config = dict(
    num_hidden_layers=14,
    hidden_size=160,
    n_experts=16,
    experts_per_token=1,
    d_expert=256,
    d_shared_expert=0,
    hidden_act='swiglu',
    moe_layers=[0, 1, 2, 3, 4, 5, 6, 7, 8, 9, 10, 11, 12, 13],
    router_score='softmax',
    normalize_top_k=False,
    routed_scale=1.0,
    balance_loss=0.00204,
    balance_bias=False,
    router_z_loss=0.001,
    init_std_router=0.0174,
    lr_router=0.00189,
    vocab_size=8192,
    norm='layernorm',
    norm_eps=1e-05,
    tie_word_embeddings=False,
    optimizer='muon',
    learning_rate=0.0109,
    beta1=0.93,
    batch_tokens=131072,
    max_seq_len=256,
    train_tokens=727000000,
    max_steps=5547,
    dataset='wikipedia_en',
)
Below are experts of layer 10 (counted from 0) of a mixture-of-experts language model. Rows are named router (the router's row for the expert), gate (a neuron's input weights, with its number), up (a neuron's input weights, with its number), down (a neuron's output weights, with its number) and show model dimensions 0-159. Each number is 128 + 24 x the weight over its row's rms, rounded and kept within 0 to 255. Numbers have three digits each.
Before each expert's rows: "comes before" lists some tokens at least twice as common just after its tokens as in all text. This comes from a sample of Wikipedia text that the model never trained on. Tokens count by the router's weight.

# expert 15
comes before: "\n", "  ", " 1", " —", " 2", " 0"
router:118147110131119138154144101173094110132114115139127111108105156154132149165095121126144133126151147115125123123136132124144105177135115175139064074123112130109144108114108111159138192108119117153110140116167090159135151105102132069058119125108106166143098104140161111138116127156096154095098139118151124162142154147156144163138159119155116132149152138112124118135130096154112152134097102119140157103148175118137110121120114168116102128144131134068126162130162107147128094081125099
gate0:087125130120116148142131089151133093137103106158188071102148132116151095159150107136113159173138112096133141099163122138151126069131096126141133122141107169122188107089171102165136124122102151119140083137118099142120128129085111125144125123111120162096160134126122175164105120126157125156113128106122107117107157147063137178173121157139156122146135152156126132101124100112145134105103114137125129108134115124084161140140169094087125130122124132167114117091120120145121136154122139
up0:126146107095140146119123109087138145144148116106145156165085110088100108121101124138099131127131148138119132124131117135085107134149152115118139143127090129120090107132115134120118137093132122119135153172082185141154142104129140108104146143176146127128143135132063144115193171121128177112111113186123105116104089140134078121138148101159137097139104111140129155161103161158143135141162116088129155147098115139132109125106096133181146110096141093086146150130165146141149150171105131
down0:098100151141134151130133113147134121144112057110128148137128112108145094175082079117163163153088129087096092125141119125117134111141113126169116142175131134173158122133126114135131123141103090144140103190116106153124128163096094135114143123111121120100145166095115153133114128136146131145144144093141103125100145147102128177111108142094187127113112132147094139145142137102123120112105118106111141145124159126128179131130202101072117151121129153189115115132117120120136122120160138
gate1:169138107175153086149163157105133139109161136104136127140128137115114127131124157096121132143109099129146146194093102181154139161118147145084104079098089094112103094132118095150132149106115115174136143121123129142109111106123108129123113130107133117094102162119147103128137120095097108122122135133153125129095125127151113139096189154121138170156130141162178121154137142154172120108144151150171122127151111114123151125123092155127133123078150125104077078099134091148117142131108153
up1:118106143140168121155149136146175193155097145097109163095152154122102144125145121152130124188107140105163091153132137110125121126093154133106165087163139163171112097129117145124107131078148116113123114136097121161100149146112109130091114164143141127069123141130087086122129084130137074139120137136161121137123077069189135129144097114132108115094090138117124118127119107097118129109132142150140144157129125127150130135136122097144156121118138134145163123130180116108141131138104144
down1:137108134126134108146141127163098132160132140096161155140129123094098108172130166095103149152144127125088125121131100112148110159158106171097099095135109119126085076110121117107115153141123112125152136113144145120086118091082106129126115103111122121130119096099140126116152124119124140146144159149121117186158104097127162131114173160145130113111117174170131158150105140155087139139158142155127130170170158101156165155112111108148109165117097120149113159101083116120057150135128110
gate2:153110110146146127067127138136114094160129166107097102121139124118090126137166146149151113114151106160140140117141162138092101135093168123129148118161149116137120133134156119167112121139153115151134152103158129130133122117155116131133154156131141101122127131149110156095102117092076141079133091109106146122068106122104170161131121112137129073103133134123097100153154147144158166147067107085168103101159198113101104147129138120121173130153134134098130132131129156135144162131125099
up2:109141173129107140100147097140125119153144115198156086106140136147133080079125166102140121138143132149170112154134089119164124119100100137114151156109138138152134130130107165068140138126121152121130108129158112112156121157138151083080105099139104132133088090155153119141136144148154146163157127115173129114145133132095127151151113157147163185123111105140081166145102137118152147116143134119105117163139094110127148100110109149133100133104130107098131130171140101125128120156079091
down2:122150105106124094143124105105096131128114107191151166091164174071059118156145107112184100124115129118139140120121142124174131151181132118120099139156104130094132119117093107169081145115134153151103103119154155168127099133112107148115129146098133134126121136141143181105158150151141124133141089096094109093101131108126117139154140106114113125155138124107118109101149124168150136179124120165140114111166120133163126107084114116140126147141146134141148148163109145102117090125129104
gate3:108134092072165139094126154117126147111150151128117153102127131096125176151157100138129124141107149112139157113129099147146084182121107148090147084159133132151140112153136151113120084150134152124101132161114110162100121135120132139115151066143086135132154162091092127123134147141161142098129146128185131147142133129104136114127143110102137165152124138105174167173106104173090103109113112117122139168146107108116115141121139130111144069115091088115099131101151146160112134132156153
up3:100121139172125100157146140138119105116123137127105133171093126130115120161128111115124093137129108145131145121115118110118129108121144119124125133091122119140089157113109105096121130086080095106216166124139093115152142148138169153127116133107107130132098116146149075156110130133149129152101164122103156100140102098129120143142118137149100126110105115179086076116133114153146135170139113138089172148128181080164146106168127127171120146140158166131142130149127078109145156110149106
down3:137129086071139126090111125139153140127128106165123123097116121111127098076086128126158138081148129116140132126109174115130131137147124122164154134112091133118145140154135145125137136142155149132114149113169085131112127121090111115145142065121086144145142165112127155107128137135148131137134146163126091106148128134099135109167124131105093142078103118115127130138123066185145124130145121119095143111137123133144149140169120171208161095140109156090144110112131091161161169131157112
gate4:082101111114125191158143113146103154122121114136149098126119157095105091155143114122151152104124153152160158072132116149135095125105089138156123116109132117158168110119084127178080127120118091127153095118116126101132147170124122162139142176164135100127133135162121113128128126133149196106129107129138105155143157064131160131133125137123126125160132100117083139135129099108148101121120152146134059156152130092129148153128130139145098135108114127095148102103143134165108126158101121
up4:152105112123100129112119141115112129123114118168155100181126139137150161108088117096096087169126104151127119125117098159182119140109130139111152150130079107164056158159169122107094109108123111117145144160144132139125143146149171092129133139086161101117112064135174128117151138169130111125106142124102131158128150119117140094090125133108109114114156156132119124111128093151181103140142130093121148108160138154114139136131159108084093138173169167123104131112140117121146109136121124
down4:106112164120113162113150131103092100100156156141111126131163137186130145171161128130085155131138069186110110121128186130126158114139131141103121109141167113106100109124093100104116110135127171145127114127140125104128125106110094107144093099113158125181120151118126147112097139096121089138099149115095166119118146117148136114117152118164069146131124158145160145118128113104118173133157156124128142173082104135158119114116139105098138151129139115120118112092185115114160122124134165
gate5:122123127121148140067107129129185110157167113124120123163168137137149092148108126160129142146126155125151098142136151141118107146113134106112124150151109128095145118126107149133158087138151169118104115112115141111167164160106084155123097168138172105139133114110067120138103129162104103102139176143158136075128147125160124104102126120115081150118153113127108145125159105090126134152159100108126145128142146122135076183073133130075141116115140113099127100121135108102148159134097153
up5:137110126131152075145101105144152145109157163112077109112135139106134088138166140117074131104142134174128191177095108133119138137118168134137164122102129139176104143101119142148134113120174156167146156148161105140112137094100118145096155134128091091096099140114105135115098140098136108096099074090126098164100128125106098118138133149101148115149144127129124109118136156133124132163127093126115115144161124112164141100133101103113132155149106152154141155111160153131090149138159161
down5:156161121193175136134062111144143121151151091136157115114133082075144130112181150126125099143140105127104137142121130153133160097106167111142133112127098124081110129113112129130145146108119145106073111080153107113122119151155098147155079153138177149146118091160111120137123102122145125119145132131157081129097110146087124147141137197101100166150151137125171116115143144154123107122129149133164121125115121131102102116095151131139141121111104137122108153089153143113156132113138106
gate6:138105122134140144123127131127168103137089124115110108131120088119112139121120136162092140094117084148150115120100109129089113176125191169103154138130121109131146141166151131128153112103133088093143169124082151077108108148114111115159151119136087129134148116076176161067158130142145152131120110144129139120127137145142107149147128125101143102105124139092137171143150124157119125143123084143138111096135205130102134113187118114140163121133101108094127147080134149125139100155121135
up6:106126104150125148075112169132166087143102125119107103169072116159094131109099152167127125130118131122157117125079119152078114168135170147087129129125124139151150102148145136146147095122148105083132186125113129111090109135142161116133104090161119147163121103116159163084146101159118107142118128162150145111124144158130096128142127126098134105125125119098113138148135119114119115141124140115121151134114179094096136125199142133152161130162115090099133111109131151114127079159118108
down6:087119101123102090102114134149129109201139105131146125095117086115109151116120148146087182116132162115147121126128130140137095146127096111081089132145129150142138157076144118123134138118125118165127114131160152135102136131138143108105125123116085150109097132128167124135180080076117111126168142093185153117125166129167122126135114155137118137122160149179142095093103115158128124093157119126157132168133095115118138103163178115111121140138119120099110122138150109159128156109103165
gate7:069127128129147130140097102109048145164082138142107139120108131155119097131101151132136156115134128145146140095125153104099121142109171195112115182140149076131117118095142102168141117139133136153087174105153146128142124101110172117110139178100121107137117148130127105115149130142113150101137114169105128097123134141137157127140113110151123106089104134139104161110137121136115120152167124096126102090125141147117132115186093144131147104108127199094141126126162142141117146141134113
up7:148141123158089166114131139118177085119181116096095141143142140094152147137169112108087121149138150132172109130149111162169138105149146084161118071116102164134114157131116144131121157106116114100139135155098118169152155155147083143125121073113124150124118121132127142101111125145104085115103174095143117155128128117112121176138127142092160153127146110118134121131092134119111120137106090148139171098152162098163100141112113124143143146132131064124135129116112136129180163139126115
down7:163126096091138106167113131102138168094130120126095118122112159102145112119119138156107126154139159124119118109110135102076117099109114146100137115121148175161098141121141116084165187170174138171128164126140188134137131134110136116127129135128121112087103183152119106162103140121130143125128095145178119124130136144112121071140118135148125119100148158165116139111130152105154116167115113119120106114166131138057139098147094106080119097108124138080143129142115112145134154152130150
gate8:108122123137155146130135124107115115145104166106117091090121156116122190175130161128096114145111136105094092140105139077106124097127146128154153144091151159156147132103156094098156134093141092139131116144139099124159150130146144116114119124121092157148098103127141153125113108153129114108119121092147162146125150081153151140119119081151104121126167119126130175098118114144149148160140099091111083112147167162134111128168077122122114116159109173132167163114105146142144086120101166
up8:118197121176096125141103128138171142098150138130137136119162104113122124114132102148118134123110146130151134100140133126128131168135112154127125126151124099135162123167167161168081164139081142118120129158129124158117125144152120124111157105136137106087162096119116135120148127130089146136083072120139118171067096160101107113155120178136152113117108138147101113130126162104163117072138146139116115132123097127159109144053137151134129133094152110124127123125126111076161132113173120
down8:114146145066089097111138110155151136095142113121083153140122083106123058151133129111103132102130114179142125151130097145147139140132111102117147149132117117134130131153105127115083086149133117167103161150104153125133143087105111155120117109144157143110117148151139106143105116129135143121135172103210093148146088157070118170100165141139160144123160152138122147154134106087125125104121122136146163159125119106096124133106140125130123131096127094125146115146166134154125129184147113
gate9:135160153165112148147092142181119138133104122153140140142100086152106094114153125126139075159166134142110104121142141100110097110120128107119139118128123140169195128083098151102091137104100111116124071125161123127095128161125106130153112108088115138146149178113127110115107138123156138154126125158145153165139097113117123201122116145121137129144131117148109155131101148136159122112096153129158085135117100106106149149112119111140153153115130117135038096112166118143122134127114130
up9:124114127140115113132128139131119101113166123149086128128135115085133142107151092162100148089126115155135158123130118167151152138153149119090169146184135139100112139142123121117134103150134122154144122138099106158132080167128156137140141117108139115136106156102086142129115140175151122155154133116090115082117092144133130102128170113100113074104103142123128062159112090151139136115132115137089165176170109160152107167108124098117107096155132130152155132112110133167083173155123152
down9:106151131131095128129147164147136109127117131096096099138131148137134164190096154108128149171148131143155149110116092112095103134141092192136111116137162120148128140126096104126170122159107107165130162165124118130121151087151096116100215149122112112116101109113128138125141111121106156111132141143178140161132131142129111139118147137165112140133126113119122141108130162153110105091101120129140114158096164107090110128129123121072136098075132137108096096172120115109141078162126131
gate10:089116109137141125133154125118162098131129094122138112109150174117130151163115110126099152145118091147111174144097098111099091136122140101116114104123094133149163124170138140179124128082137174088166117095092146158088148141134140115113146128143101136093131160117138101151180132109123139125152129136157111117151137130139126167150121147108142127142160107137150130131135090135095091119106129080101155112173123095117114138134102149163201104148153155119131110108115108157127113174104073
up10:107169083126121137158138097097112150105118132120129127134140149165134152120145105152120112116119164156116133143108133123092121116148121104115162109089088121136148130137104093182122132130149142128137124134143123141079103136115124117131133154126126159095187098067118117166086097147114142116102155115153141119106121159166100139174160112141118091159178120145123137086106137140125114111133117119103162104150109120098092135129102195161220108133165110153135132127147123113133114134114121
down10:132124133120124139113126164083105127132124102146152093145133090127100104171134117151148172172152126137140151121148136107127119109091159080138118150101116140129163106130115151127098126104162141104155120147129114121114136150088171118142133143144123122094124126095139146132174147120133111099151150109061144118114135148105130080107145167144162130090094138128101114103109123121127136161149104087071124182134107136129097116130174128166091147105108148139168069147148136183120115122145162
gate11:121096107114144178150109131147131135120122136081114136137089114119148152105114135145152118094158164139133142098144163148114120128123112095113099144114174109154135176146145123178115092120141135119142164123129128086096143077162139090108114088156130121093110135146106086104121146120117076096130127104171122153153160151111108130124128112145117155144168117117132131156089197131108120109158149159144165108120093109139114170131155129132109116088127092093110138147086162163130154141105136
up11:111125102109112201135123131136148128165110116073152136157075120157175167136124144148168074100148121110149134109159103128149091151140129106101112110115136116121145169148082132147144168084122125177123141131137114112102143112165123115085077092167143136102100149122129112122160135111102111078141136111167130132117154112142099140098141106183136155163125128114118152175105151108141135108120168124141144126155156102127128123131117104117166122124134116113135095108101127147114112116111163
down11:119143112118154105131104173090143138159116126119152143114100129191137064132166107103125118155103102106143156175125131084152126123129095135092109187121129089130108110145141130137168161129147138108098139075113098154113110122141167104137124111160138100126151136158141136093145166112122094093167140164162090106100156126131103132129104116125149147130077136102120147127142133123167131091159108138094170128142132157094124083141132115172138152131142117128122109131113154136138078127151134
gate12:131150109104135158156138121090157137130117143076151095144119129121166166153109126102116151156147138128121109136072135100153091146119137116115125115114121146125097093160111086106131145131134152139132153129131137139128133115129138120164096117162098123140074104134132101090140172148110159126138119102144171117166181139067103155106118155133095085127186116113139123102146108133144142145085146095121100148185086136140154127162123114110198138121101110106121136151162139131119101139105117
up12:111110109166146133155097155159124127111142107171105132137141126088118084142144119180131094106114105087107127177168160137095167134126119168116131125124171122118114125134145126135121105147145160114091098123127127173111109174103111128065135089131167118162110117150118133111114154136120146156124152159134078139097100149177094124164157137125155133115071132128110102144130129121098126136130101125162181112108109129148138107078124142118101123145154105124150138169103117112145147080132116
down12:159158155125130117157137094141107087093130138146076113130131149112121098114136130105143137145138120145094143119128115136155100105136121086140147111144120146173146137181154090102089112144099141134164148156130140107116121109106129124093144120104144107136124139168154156138141103118124084147142114094126082124130117184115138114138187085161169164117139131150079122157130117110149124128163129171109130131133143108133114115130138167053140117144142082118136120126111188101119090168115104
gate13:106126116149117172098104097146111097097145143076128103153124135121083177203104154120104133156145121124147133126144112126162105122147144135171131144084149147104079154131151095083126146122135158122131110153117127138140113109114098138118134113151110130124110135126099141149113152173090111125118143120133140172110178124108077161121148130145145109122130134133134088116127128110136183182129120161157099062138119059137105149153130118088137140125137157115150137115138143122115123146115094
up13:131148151115093121152173153115134105160112102155124128134098135150183103095128113146164156138099131141123171106131117161097142112104135113086114138103108132152142095099161120172084083137112107134140147088156132120112138089150117139156158172134120138124101140116150129132124102076169118181077123103129106113148097141133180098113140122090126083182107128172121161129142140176090111100149131124157101145106132144103111097131108156142146136150124114129116156113120148129153117136115142
down13:110119098141133153127123135105100125118159138081127168121101112137124101119079109134115131174138144079145124112166116062119153148104108116207129171095157144126139157136153143116113148145130115123155156129133135104077148119156112107172121114132121113175150104116103120127121116176100126146123158102107111174124150124170140157159157150116148079094116122111078127115121084141106135147112108125120141089101094165157136119128117166144138125117135153124117119167117118134093131134174131
gate14:095118152116150111121132115164137059084131125168087133166112162162124151151130126124145150140111150153096092134149171127091123163132163120143135112133137101141100118176173132102107113116123128165121128121151142169125154147104121111120108147110077134100081113135102095116136148098128118071125113075126152116163156157113157136120136141106159132118140139103092170130101097121111124100147154102122129127120160082117126065137124160123130163157111133127106140132123102174134156150120118
up14:135126112134140112110182101092101149155094119124120118100128148115129133098185121117124129112121110142227129123115098129098117118163111121131190142136131129138110125114086092141115104127143165162114116123156136129143129135129096130125153151120139153165131176145168179141140133111090116114115158104161157105100131115146080117140145155125139118124112129097173076121145101155094128181105118110124124124117103154126085126096104090156161097154104150153109141120142135129124094115139132
down14:139132134120119147164124106144127083124151140106115150118124137116129148114103143110094161154106117092140156130131104103109104185115121153134135134139110094132117130093164134153109140099158151133111188105152128138102123135108137183116142147072138134147096148164142144138124137103172083107066150112139125105108149110136116155131155112120143107136163186114170091108094162115115112148116128106132165139103083093117132105170141141126093133145058140162104154128107105149162125145126132
gate15:124132096157150160136088143133091087151121154104171103108124134096115150104122157117162101104105173129116115108132142138145114132138121154158152159117097098172070100159167094127118171143121151109171144104126118162165114130129161134149156143160107148141106093099112138133108118117109110141138138139153119129064090089149122129132126081104120147131104125079131091092184128116128131122086169113126115141117134149118108126112174105161153137144119156112141164132128161120113117146098153
up15:136151144103134095126153140107155144126101127115122128143160136179135095177135136092084161115137085101110150168100135125144152150098119161098121149094126104059145148106106107158117100135119106105118116158090162123110148161164118131160121123123140114109113092133123110090136116153103140150131105111097142127187123126149158133141126178124158130105139144173138109144117108122174127131156128099162077137160133111109145129155089117115146138162155126098120090120102128060131122127137096
down15:124140172114153138140139178113140104161086135148107121147142125154145083127175144118134121116129091139149133135141087127149117167147124154056097113103137101093114148101124126078180083136166110150143147111105108132099123111163124092147137129131115094076141105145161121101103148160118140122135141136123125139133128137140150139138106113099191118110104142137101118151119119117156107119145111114137062140165116148127152109128132121122136109136164175139137105116118176060119137154158117
gate16:125122136161177131101121144092114155137124097091101140114179161117128092188110150109145112146110139138177110121125072147105129136119144127088178172139112134134136125154145103119166089129088090158152155097188140129111151100112140124096139147127101125110127165155153110120190161170099119142111133137129122084137122098145138160140127123136107166118123125127120128131129130179135162151113100111119161113154121139132097097098120156107104107119108126151116119106096132103145110083102127
up16:110147090119100126168097091190143112141141138153148117161111114125128172112135065153134136101156137137091139141158157106140147120121132148150096100133153113118112154098101144156140120130145174076149078164099147111101100161098103151161109105109147104124108112152119127130095106071162125135111117122144170127105135155109161092113121108122153082110111129123090141139088132082107115179135135120150100129155114097139129122157105098137124141145120138117136152142157163155140168139130125
down16:143131113164105171141150109117129142135115110121156161123148128125125121051130139150100099134125154076150093119124154137111113088122114146106138107088140134148123114166125130097141138093118152128143154130132165165171146116110164113120058138157094130154152160139121098125110138123130108155156119121134118107147124061113163114115105118115149138121171135155157102156095125169161119168125119086162155105070144141130116101097109176114166129104144133127127116084127145102145138132112110
gate17:101146112159133112109115131144132118095097125131136149117125121128135129128148167111131122114120144185138138147115157092134156126116129131113151154119125188143107100101180113096085127138124123075165162118113119139126118109144118141103166098142124162095140131111096082143070105085139103149127139146136147136154114119138138128161159147095101119155107133178157139096129101151112174090100099138126144111098128087091148106138155128167104113149152152124158199093118108150097156133102142
up17:116127150076134144134135094139079111151188112185116104149126119087167101133125125155141127124106135058110131128122114135078147131142141117087126132188145149127114153146155107134108127143124096148080135170108148169141126125138154143160102095091124122117145122131142122127101166134090179138109118104153115160104153129146121118105134111168137104141153117081113142148132121082137116160137133123131099147134128112106141155141126139122155157134095088126056141172139130097128148119130143
down17:110086119163148110099157133171102094135152186123092122152118151129158132114105123132183143090115141150141163133114114118067145123156141162117150147106129135147114100123164097151131162153132127107114139139095099127129136132118172161116160142142136162105130137130105125117097144114083097157114112135088187125085185118129101135151128167101133134116153116123112153094129068110123127146103122150154109136121112106130138104134126119113146130149138092150094120120115132117112133078112198
gate18:184142132135123131139088138154112138139139114133141083116111141156100118143161164158069093112093127116108098166108103096115115141187139137154141107078178135123102127139149138108118139095141104140123096122172127117158160117182146163115143132117124131101091108128136166149148129142130120120073134129130156141151155063113119121115157141142126154147123107136088127133096130135128106117145099130137096115124128141150145078083141103114106186134119114121154111132149134089181127146123161
up18:122118105130120113080106152155148113147106117129071095133149135100146113151125112130108111193117136082103126132141117113101135136161164101115144133120158109149101118129151172133154143096141131114121099102174114136088149134148145118105104153121109121136096130123121148166112136134141130170152135117123121113109209124150147122114158140090162129152174078135079113164112122151158113122124098143144095127084097117159082120105146143091160136122126095098135155136163094111156160125128151
down18:120108120148132176193111121119132155138158092123163135089137109131125112134144113129140109120140110125117110156159128156137122142078099147128102099072110128138127151108112114157156084129118154112074134108107113126078123105096141111086160132123142127129128152144104128121161160078194105171111128143095113140125085129078161132152111166147107158136138159155107134112137124131126113149131177121113137126123146108132179150131095096135095119190116178118117104147122153133125120141145131
gate19:107102143117141157103176107158186165112150143116102133075123130126121115118159121119161094097087129133158109138127125121111137135122150117069157115122138136144146112110103125114120094137160142167177139120132121127140152126137094162126121114083165143155115137127122127142142132152153095100144153130169103122132154159133147160072101194098112173141156128124134118139135122090149101080150147104095112139090166110159104152135108095137125135100091129113126129169123115116120130101142071
up19:124130093119110094117081184136092111153089150138128154171132131120153147127122114136105142144170143111137140138089179117135128097137127134162119135124126114133144126155157165133119151112110120131087130162141140127085128117090157139168120142168090130103126128099135115097107114120138171150134104140104139130104103097110103112168149057171121123121097146122102121093119126148116188144114131157159141094143116143112157081127101133088151144159163128156099135089105108151126106162130168
down19:128109129132102123130165112162100145154128107109134147128153186152140154056121105100139091167145144121146080118162133131083102119148119138090108134130120135114117107107139144095112110153080192118104129137115122137151169126113089139114142174182139126106105152115146152151093108127112117118130131103087101165142100153094097153119142139138169130133119108131142148107134116140123121106120170193161154091115156157156151109070123144136127151107131101144118135115116160111132121137107139
gate20:168141143113134152153144125149098153155118114076145087131120128140121129165117098099078152141119134125149161101107160138067104156111131138141133153083144176125094083162106108119121133122075106138109129132149127091145145139135160114102110139181135181104104137134102137085114154137093141168082173116145104128145154128116141124120150146127130120128107094190139132184140142125134131140126105117095154105112163146133124086099109137103131114110112106121110096153170136157122149121129132
up20:101143170144105170111109105095072152142140126098144083111117117100109153171119132080131132176183128080130123103126130137096123148125095144111137088139126148126137101163110152126074160141080097123129141140119128112145110129059119132087144111149129152124106136170091138144126186152091153137115158116133105150148118151135124162112123154136109141130130140135124146148132133109104132117129150152136175099128164116137165089138111165109132129135132102105111129131193123145143161113153120
down20:136161119156122131142179125120058158145098133152157160104143144144087112132103146118137136126184143113140133177122115160125156127111103142115130144134128099166139155109128139141157130110069151133082077129089112091109155131141094131130115117106128136142135099129093137099130112128135134113154170160135117110110141167094097111117126105106076123141129112103157101111140116096126131130107189140127106074137137136151174144123192101138154145125163094144140102143134148106158114104145110
gate21:118162107111160158157103082161148140104116148106141141170158137147129103144144113125123124152102144114127106126121110153124134123172100147104118081162125115140100151088138096155154116126137113089156168099126114126091114117152097150137112111119159131131125146152120143132128122132076147093103087134171093137113152138123103174092123150147178143091136126140098142151129118115120137134133137130095139127145076157095167115138142113126101155111134103079150143110153171072177166078132129
up21:117123093129148111148096120139097150091114156096146083148145123149118096149127162175091171144125114104142082103137132126129091104129122144140130079118142090144136120093099134152144116093112111113166135109160136175128148088102152159160123144138136111144112131126151119109132132125088124138163099139118093114126135163166123185126130145122163129114151100134151099146162135182149121143151104171087168083147106147093107137149135083097137164163128127095140138110131126144145127089149103
down21:124115104146109132105098163080124124140104136094143118117153133105147133075090176124109134115108118111131119151103119101118143125139103100171134184118068149096154096137144135142145098169130163138128108106139097079138129131136149135126147153119111128127120124115143099109151146139111146084118156135103102129114150162148163136124148142087118111185157123172095121095135156102103143135167090137155135145119135168172125136125178126119159096138146106084114109193151132158110139130104112
gate22:127165098141079115144112087127115075135109141082174104130177180125143141150165108133125171079138149134140158118143098173126130117167116102116111129135161154156143112152163136075130156161157135150139165088129070107123080129122116103163115096160123127149113138104168136141126146156136093122144130136138123125117145144112127100123101101127117118092178161147157119176157106119110099115105112085134150109138141110145106119094161107116131123130142139130147107114131136128142095102110136
up22:061122154147117112102096112141122132137165150116148131124094135103109153119149118135115158109132127129126121117128177124131150132097151103113128188137147104136147093108166106065126154124151142134119089101150154136147141182116175125161102154177149158087118093152154100130111139119152150132169125124164153163134128094142130114129110120116136165133137070116125143075155127107086159131143126105119122132145111128153104173096148168129084136088129108105136143142121130136118111109113083
down22:147123126094133148150119113127146135104118122152098133145108105148126130116069119123139149178106117099116157161100152115132112129121128137146138101120115129127107179115117142188123119091104116123106125137133158123130120132137104147086156109119122172149142165174083126104144121129119092132122127128118150131157139122111148117106089087145152119160095168085092150159116134150091157086143132164107136066133191147136143111111099112149123170161203149129144140101124101114089108149137129
gate23:123145131118152104146106094160089165108115094109126091094172111172112146144167143133113113112131117100133085133136179153108152128147146113096134138083142108142134156141111133105142168146137117142167115104117176107104133105172158122148103160119110157094093116078161121122109156128131110115148086093082077130165160143176091133134112112118135184136099146101135151136122113166139108144131132118132115142139126099105136128160108144087120107100130147102144101104178140144118115133137142
up23:199125122139173210129083156151128144158150124152146110165128125097159083157124109106142119122116126127158130118139133141117123095116116146120110178145085095125090155096111102153104122111141136094124138147104147126166115155108113122116109128118111112110175115201158149142122120156121118135138117155142129134088121137120123120107132137150121089113158101115150100136119110088111097130155110115132136125071110127140133137108108156066166153117153128161130144145089157142127147124094108
down23:133143108120126130118081156086158155089128125088111137174151112100161077162128143139180128132131142108082117146122122143129133122137124118150169119121095120141141160122065108127163140163082145130140150118115107165108101114131112149125170122172133142139136148107154132171109144126095084103133106133166178133122147112139131106141133135089147111088125137104175135109111127176126123147104175115120105168117113165095118129138153152146117097090111127089128091130144109095126119149170119
gate24:134163123113127116121146109115121142111106091111141089134126127115106159149168147134090129124096134087112103124131103133136131082139108084111141134116064134162139116109178139168124088140167126101142135153125150168100125125150104121130096167159098086105094160135141101102144125116116159129117133109146155111148140128117111174130142097113156131121167144105160144073142140104072185125127119111125131109116142088116131133174118165187116101108146129141128115103182126150129160117160128
up24:091151110173135119103162117126124126132134111146134120135199155140108103100142145105091093117112109156149155139107139131133130122124108138134107161143132130078134140124138107140104083147165136109111103100118106127139192143151104087112109149130195062152120159121137097105088102114133134118113115139159116135165097122153137138137163134101146116112144126128117102146111111151104123121088137116134156155116126123155121108158126179107116159125116150134090105134113121139163190169065131
down24:108122119116133110150112117138146125089102115131149172060116083126139117139142131137107121159128118199100103125140125087066116108176123117117114109124111118177127105102101140151139147143094136132147168160162159138122133105143094129150137119063156131101131120136105125139169176154156169117134126156081139106129129122116140111085109123130135149160136112130190113155097123123130134120142123141105140086166125117128110145131131084161090128179125120106153164125132108135124147108136159
gate25:105143112122120153136080110137095111117115086100144119138165158119096111122096147140141072104133106135145167131103111121101098148159099137097128159128134092107097156114133145135142118174131118152180136141154116141117155138163111169143119153130121074119054157159157130070134118141134130107134165154136134121092105167188150113118152115139119117174130119104170151125157117145130093148132120175127124120158121140141167087118131124111153121124106113092146111116131090152122103128101119
up25:143127104152134131115121090111129134113089137118119143131179142120141142127147116118173078118130149112131161129147141150097106130100149154080112154141164124140096130120097161114131125157120118120150147122066140125128145104099177131108124161103119083160067157148135123147149149126173136128181118154130105080118135161145138165149128115076123151123133148147139095142112140126131090140145124172131110089109129148158155082127127179093110111146102094092126129136085101144172137103114115
down25:072123165092122125128120133097115129137134139056118162174142110153162124116113132133131150086123131110124137129130115173106133133121159130098128107112116155142152136153153136158138126098149097141117171139135130133084160146095121178123127085129106156127122136072145149107074113109120146112156131142151147126150150138084124093129117142161132115152102135188133070135111146093101113122127138084146126117140154131168165127127138112163106121162090144114139089120153115127104174097156094
gate26:125101117158137191120117131115155125118138145130124101085166123126114123162152144195148108065137133101139121088131111121150100142115110133137112172115119165126162117095109115135138135138110146092120135142087153110117082119081123124090120139135143101113122132138162113147132096150143108096103119135123104171109120167108105181107136123148110142126133136089139112166074136130151130138163082187125105109174139172113140134133160143142126159114130137083130116109118151147121114142175166
up26:147162117120168115107132125132157124123153116102131158082083126152113128152168104122124152156099110102148154173137112134133128125161108129080201161094130164111119128122123129126147107135128141198122145119106112103152169133151144167191105100114102157075144118122114131094087121096089157143120106161087141128130107133126108114124103157133109154128153158115090139123127137118117131125113163106136090120096131106146101107101109139086125115161111151157128132129175121119121165146123098
down26:158093106177136163109155160137161167106094127161138161124151105153134108105121131114117136125063117083156116104152127129125086163103136101150141098111115106124166146147097133138168117108102103112123117119137101130133120133075096104087089109125118100161126148129165124138139116116161162140124104168100132090135153162129111137127127115116111111150131114087079170112136153157124141143117133137158138091157134162172135195130123119111118167113126129153136128105150089139153097143105159
gate27:135116135130100133182124122112122159115163121134122089110114115156160195132108085103092125193143174095114141136145124092156142126109133140141145129142179136143163095152111139135137157152128136170136149095150158135095139110163118108123109174171108133135113116132098125113126159113100108110106093082146157131075138147134122117111162103129128103126132097108128115129145086113127131116129191120150098143131149118137144123158131096119125114135100089084166127096083125153152145143118089
up27:147144140122123137139193131133124121145122131151116143137159097098098030139167150136136127118110076155122129096138137166088120146092119123148099124093091113117103153128125130118113098133134152110146083164084123143112110148140084162138164072108148110140116130146129130142141111154143147119146138152125093163133137105133122161135087145145121155156126140136114097151116166126113128154105115123104172121097083087153156156105133156108125131106133150128149141146164127078121109152165149
down27:141106210148116124120146097103148123174096116145119124121169110145140096128163084083121167121135161137150172124164065123136101142136113143126141139145102145109134118128125097123152095134126133117149129179121150117124122120182095093092138116147119077151124143126119166111096151125155108106118105092109116157143112137114154156151121146110121160123114140128101099134082115152138111120085135111118104113169139071137131099131136146156147144164140125155153117104131154148100105148159082